Experts of a small language model: 20.8M parameters, 503M tokens.
Below are experts of layer 2 (counted from 0) of a mixture-of-experts language model. Rows are named router (the router's row for the expert), down (a neuron's output weights, with its number) and show model dimensions 0-127. Each number is 200 + 20 x the weight over its row's rms, rounded and kept within 0 to 999.
After each expert's rows: "comes before" lists some tokens at least twice as common just after its tokens as in all text. This comes from a sample of Wikipedia text that the model never trained on. Tokens count by the router's weight.

# expert 28
router,183,228,170,208,195,179,195,215,213,156,202,185,197,220,187,215,189,181,190,231,195,179,205,212,169,203,195,194,198,239,228,205,225,197,215,181,204,217,196,191,187,165,220,227,176,218,222,180,197,209,200,208,222,200,242,212,183,165,219,203,178,213,189,217,194,170,228,231,203,228,199,233,230,222,229,183,184,194,191,159,184,167,151,214,197,204,184,224,190,203,252,170,187,218,176,223,195,218,199,198,195,204,199,219,167,175,187,193,198,196,192,207,199,169,212,193,202,222,235,220,199,235,201,209,220,204,201,229
down0,212,208,208,179,189,216,206,194,189,190,209,221,210,237,221,180,181,197,200,209,174,165,242,204,166,216,215,185,205,202,224,203,218,202,202,204,197,209,177,154,206,169,236,224,184,198,192,242,180,191,222,188,212,204,220,210,210,194,162,211,191,168,199,249,205,231,155,211,209,213,188,165,160,236,224,206,203,200,203,190,222,168,186,197,215,240,180,242,207,216,182,202,209,201,176,208,196,196,215,206,199,203,205,187,208,186,219,217,205,221,231,195,230,214,183,213,201,189,186,192,218,179,212,184,166,153,208,174
comes before: " ", "\n", " 0", " 1", " 2", " 6"

# expert 84
router,190,208,191,194,214,200,179,204,181,212,219,179,190,234,205,192,228,179,182,188,199,188,229,231,237,239,241,208,173,183,185,189,215,164,238,220,224,203,178,236,164,189,201,209,226,214,245,186,233,194,210,235,210,179,224,210,217,235,225,208,188,202,220,183,207,179,213,217,223,217,179,184,192,193,245,200,200,179,210,222,207,231,215,206,219,184,221,201,220,184,168,193,183,224,220,211,200,185,204,217,183,191,213,199,209,203,174,184,173,199,211,224,189,205,205,216,193,205,182,197,177,189,187,153,171,179,171,182
down0,246,202,203,202,200,237,190,187,214,162,205,192,204,217,158,183,163,192,160,178,200,211,218,225,176,171,140,161,191,172,226,195,201,221,212,205,210,202,215,209,201,211,158,181,198,210,219,204,197,204,219,202,188,227,223,233,214,242,193,207,197,217,183,233,224,181,216,205,212,215,203,198,207,173,218,175,207,212,172,199,194,171,211,217,239,213,213,229,185,189,217,200,199,230,204,180,201,198,174,190,182,189,155,196,199,200,187,238,197,216,204,200,173,192,192,205,188,224,213,184,212,234,207,201,197,160,192,203
comes before: " of", ".", ",", "ed", " and", " to"

# expert 76
router,239,209,205,199,232,189,203,203,210,231,181,208,182,222,166,203,209,193,226,223,186,197,214,193,193,191,189,210,200,217,181,209,220,231,184,185,206,238,205,222,209,216,185,203,196,211,210,202,227,217,203,198,191,177,229,197,218,213,222,194,247,163,195,194,226,190,195,213,202,202,184,225,220,201,188,164,219,190,238,221,169,161,201,216,201,232,155,228,189,219,178,183,202,181,228,221,191,212,210,230,166,182,210,151,157,233,208,201,185,174,220,181,214,195,193,223,187,199,227,191,215,221,170,231,219,195,193,187
down0,182,197,205,213,200,194,182,219,198,206,184,199,191,201,188,217,204,175,217,208,177,196,208,209,253,204,243,230,154,234,199,196,221,186,172,241,208,182,198,220,216,213,169,199,183,214,210,191,216,185,211,202,206,193,191,174,218,207,173,200,177,214,181,209,195,213,174,204,178,207,203,198,195,168,194,229,203,209,203,190,201,217,180,198,189,161,199,177,184,181,166,161,202,211,205,159,210,202,190,210,158,210,188,251,212,187,177,206,125,194,209,189,205,231,204,183,205,191,176,197,202,152,227,199,179,206,188,188
comes before: " |", ";", "th", "8", "2", "7"

# expert 96
router,194,165,185,193,200,213,182,206,187,207,189,200,207,199,187,157,182,195,223,201,199,208,222,186,156,178,190,228,186,199,219,185,192,216,210,202,188,190,192,234,221,204,231,167,194,220,225,170,199,192,194,180,163,180,202,205,205,220,187,223,225,227,175,173,223,209,196,210,174,218,212,187,184,192,218,198,198,168,179,202,214,234,197,209,169,227,236,223,214,206,227,209,169,233,196,246,194,207,214,184,208,195,223,227,215,220,178,161,160,221,211,207,178,190,186,251,200,187,202,188,215,234,190,173,170,194,186,187
down0,180,211,197,178,167,205,180,202,187,178,209,219,233,183,184,222,189,192,222,201,168,220,182,172,230,208,206,241,203,199,190,201,211,208,196,201,238,196,241,217,210,190,159,215,192,212,206,191,179,223,216,191,197,205,207,215,184,196,202,185,156,200,213,205,194,156,196,227,225,194,206,236,222,227,167,211,202,193,209,188,211,201,190,195,196,173,226,208,207,201,174,190,230,202,200,184,231,209,165,226,200,193,187,152,187,201,197,198,222,187,197,260,199,206,176,203,207,194,211,267,229,209,190,191,227,192,174,200
comes before: " |", "s", ",", "ient", "ation", "ed"

# expert 47
router,205,227,224,210,193,200,182,196,176,208,211,213,193,197,178,196,162,200,175,197,186,199,192,200,217,237,197,198,177,212,204,183,206,233,223,187,216,170,235,208,190,199,223,201,175,204,180,205,222,223,165,193,190,157,191,200,179,201,165,197,173,190,212,161,222,202,204,192,241,180,189,207,202,175,190,200,239,181,193,163,191,208,205,182,184,192,191,239,196,182,179,242,208,199,215,205,196,176,184,201,239,200,199,225,237,223,185,213,202,264,198,161,166,209,211,189,235,192,193,203,189,207,171,161,209,189,195,199
down0,190,214,210,175,175,194,193,232,204,186,261,165,209,196,193,198,209,167,211,195,181,218,186,174,186,206,162,221,198,212,193,199,196,202,221,208,202,194,201,198,210,234,219,174,202,217,224,232,250,215,194,171,219,185,197,202,166,179,232,210,171,182,160,216,181,215,228,197,215,223,199,181,207,204,222,198,213,188,174,165,186,189,231,162,238,235,163,235,215,206,170,202,184,209,207,173,188,163,197,203,208,224,188,175,216,181,197,199,175,210,194,210,180,185,197,209,195,210,194,191,219,222,219,199,235,197,195,200
comes before: " |", "}", "/", "umb", "%", "6"

# expert 31
router,194,176,186,215,215,196,179,212,197,243,237,206,168,184,201,204,223,218,170,203,209,228,181,213,228,236,189,226,201,190,197,191,196,238,160,213,193,223,204,206,191,209,168,191,203,217,223,171,219,189,180,196,238,203,226,204,164,209,224,184,189,201,223,209,215,205,198,196,176,190,197,184,180,213,213,223,201,177,228,231,203,177,212,212,202,177,232,219,198,190,179,176,146,185,190,152,201,184,193,212,231,182,201,216,226,177,197,192,186,211,217,187,212,178,208,238,207,196,214,215,159,187,188,185,196,174,221,158
down0,191,195,188,208,217,188,196,206,199,150,224,183,234,225,168,233,208,197,198,208,181,210,176,188,228,188,208,212,205,171,178,221,220,210,194,237,195,201,191,153,196,179,212,198,202,227,207,222,226,178,204,181,197,158,168,163,195,220,217,190,188,198,217,190,199,198,203,238,161,209,190,188,197,185,192,181,203,216,209,193,188,209,214,190,200,217,217,162,200,181,192,199,267,217,222,183,184,176,181,196,190,247,156,206,202,184,172,213,174,186,171,189,196,216,212,212,189,217,172,206,183,221,208,166,215,202,183,204
comes before: " of", " to", " in", " and", " for", " on"

# expert 66
router,227,198,219,218,187,147,216,209,196,207,188,183,200,194,193,252,226,208,213,217,201,221,215,211,187,225,179,219,184,205,154,205,189,197,167,191,210,200,216,223,218,208,222,208,188,158,186,249,205,195,224,181,173,176,186,223,187,207,224,218,215,233,243,212,198,194,202,182,228,212,196,198,218,184,167,175,204,179,214,168,187,164,183,177,199,226,193,215,213,222,224,219,189,235,192,228,189,220,182,209,185,218,177,182,192,200,222,219,219,192,232,211,198,217,216,219,200,200,230,200,216,191,211,243,217,217,212,191
down0,188,210,182,182,211,199,192,202,241,217,175,209,201,191,199,207,212,208,192,176,197,215,224,196,189,203,184,203,183,201,220,215,195,191,172,197,229,183,200,240,231,195,230,228,179,206,203,224,150,179,175,210,205,212,199,211,225,214,220,220,209,215,192,195,203,214,194,177,214,196,233,184,180,218,173,176,202,198,179,187,139,180,207,220,183,222,183,161,215,191,193,204,158,166,195,212,205,178,219,197,178,189,195,222,203,205,162,198,213,186,184,261,211,204,232,170,189,211,213,218,239,181,237,213,179,192,229,199
comes before: " |", "°", " June", " March", " December", " May"

# expert 32
router,168,220,184,191,212,201,197,201,217,158,183,179,174,178,191,150,207,207,204,177,216,168,186,189,186,191,199,189,201,218,201,197,164,192,178,177,234,185,162,211,213,202,202,237,186,177,207,198,203,215,196,167,194,177,211,206,201,192,153,213,215,185,227,243,207,220,206,166,232,201,200,201,157,234,222,210,183,206,185,164,168,198,182,208,163,162,203,194,183,219,210,222,216,175,239,222,197,213,211,213,204,201,175,181,167,231,187,196,210,223,217,209,215,201,190,187,196,202,216,172,230,191,198,221,218,209,194,204
down0,182,224,159,146,228,155,252,198,187,192,219,194,189,207,195,209,205,196,195,211,222,195,216,204,182,204,187,182,177,231,210,232,172,193,181,170,200,197,211,247,205,208,200,199,193,192,206,186,221,207,177,187,185,198,186,208,205,220,200,210,216,199,201,202,179,209,219,134,208,205,199,194,210,192,182,157,196,242,236,191,210,217,205,211,252,197,184,160,205,232,211,190,179,176,173,190,206,200,200,186,179,208,223,226,212,176,210,213,201,195,190,196,210,232,213,205,217,190,183,162,217,215,214,215,170,195,207,191
comes before: " ", " the", "\n", " 6", " 1", " 0"

# expert 59
router,200,181,198,214,208,193,204,192,213,199,185,212,184,212,250,180,196,176,226,180,180,175,191,199,148,222,190,203,186,210,194,197,202,223,182,192,198,195,223,188,185,190,186,213,203,221,239,213,236,177,183,194,188,225,180,195,190,198,209,211,183,190,171,209,176,214,143,188,254,229,184,182,181,207,190,226,183,206,195,191,186,228,164,191,195,193,216,190,168,195,213,168,202,190,162,165,201,208,201,177,170,193,181,156,178,199,207,226,216,185,181,198,174,168,182,186,159,226,185,183,227,219,225,198,202,208,215,199
down3,194,228,170,167,200,178,222,213,188,195,205,193,183,188,191,226,220,183,222,202,247,181,209,161,179,173,168,202,210,245,200,209,208,222,224,181,214,171,197,209,231,240,227,166,213,186,224,205,193,199,219,211,162,172,197,216,207,228,219,209,240,231,206,190,195,217,221,221,215,225,227,228,212,215,170,210,198,200,183,164,195,191,187,197,220,207,190,229,192,205,185,188,189,208,217,226,231,184,220,189,231,203,230,213,170,203,203,226,175,181,188,186,222,236,189,204,197,168,201,199,204,195,210,208,175,207,216,179
comes before: " and", " the", " which", " but", " he", " a"

# expert 1
router,182,188,189,213,208,216,185,204,196,197,225,192,191,214,194,168,226,209,175,227,221,203,228,216,231,246,223,197,178,221,221,176,226,222,219,194,231,181,197,222,196,219,201,199,184,194,192,216,208,186,171,192,207,170,215,230,214,216,264,191,201,182,230,219,212,214,190,159,217,193,215,213,176,176,225,171,188,193,232,207,177,197,189,180,201,196,207,196,187,122,201,210,229,156,218,215,239,215,219,198,188,208,172,174,195,179,202,198,175,179,193,201,213,196,198,177,213,194,212,197,209,210,177,193,202,211,205,215
down0,215,198,204,208,184,236,201,217,211,191,200,213,190,179,214,226,208,197,197,203,202,177,190,203,195,225,252,179,199,213,211,202,217,193,216,197,192,200,195,199,224,173,201,215,184,191,179,150,221,206,175,255,234,192,222,213,195,166,190,213,216,156,239,203,190,206,212,235,201,205,219,198,173,212,205,226,209,158,177,209,196,154,189,229,173,222,189,209,188,217,202,218,206,234,191,245,187,215,186,187,191,166,192,183,225,190,175,182,171,204,204,197,172,195,210,210,221,229,242,179,201,202,176,183,202,192,228,197
comes before: "5", "2", "8", "4", "3", "9"

# expert 43
router,194,202,185,182,232,203,184,184,190,214,219,184,197,227,198,223,180,212,198,185,221,194,252,183,214,191,201,228,177,195,218,181,197,225,191,198,217,194,187,188,194,204,230,218,224,210,202,160,200,195,151,201,181,178,202,237,194,207,184,218,184,223,205,201,249,201,197,184,184,216,191,161,176,179,238,219,186,150,155,200,215,223,204,157,207,157,213,191,226,218,190,204,208,200,227,249,177,180,188,224,220,215,203,201,223,212,187,177,180,213,210,221,191,187,207,216,224,191,221,197,206,199,190,180,211,188,189,180
down0,190,189,218,211,188,178,191,203,211,214,170,196,221,157,163,189,219,184,181,192,193,170,180,230,226,183,181,183,223,196,172,219,200,210,234,148,209,186,202,166,220,183,195,235,198,206,207,215,231,182,155,173,210,213,192,200,177,200,193,189,183,184,201,194,217,191,222,221,202,205,161,212,223,210,178,182,254,222,207,173,205,235,237,187,212,198,156,218,176,191,222,184,223,220,220,201,197,207,210,229,172,176,195,218,193,215,209,170,183,205,206,206,186,193,187,210,213,228,215,186,201,199,214,213,213,187,224,227
comes before: "ing", "ed", " of", "s", "er", ","

# expert 35
router,202,185,218,199,220,183,191,215,192,248,206,164,175,183,192,167,202,219,176,198,236,211,192,218,199,222,217,200,193,208,191,190,223,233,213,218,201,211,213,224,217,189,210,220,224,192,186,203,189,177,217,189,181,212,190,194,161,189,212,180,160,213,177,205,241,188,186,169,154,183,206,216,219,200,202,186,194,211,184,220,177,173,227,182,205,203,211,177,204,195,200,236,246,220,240,206,190,194,204,236,198,218,148,165,223,200,184,201,231,212,223,166,190,207,188,186,198,214,193,232,178,201,174,201,210,199,235,185
down3,246,190,216,219,196,198,228,196,197,219,194,209,213,167,167,192,178,245,169,186,205,188,215,223,222,183,167,217,201,217,186,207,187,210,191,227,206,198,168,207,209,169,166,247,214,198,214,186,191,210,160,193,225,204,221,203,220,171,227,209,204,195,189,204,207,186,174,167,222,183,189,205,224,217,191,196,230,196,229,180,194,206,228,219,182,230,233,163,181,208,217,189,203,174,223,187,200,190,180,201,199,219,224,197,204,265,228,200,223,216,210,216,170,200,212,212,208,196,200,166,194,180,185,199,188,189,208,178
comes before: " of", " and", " in", ":", ".", ","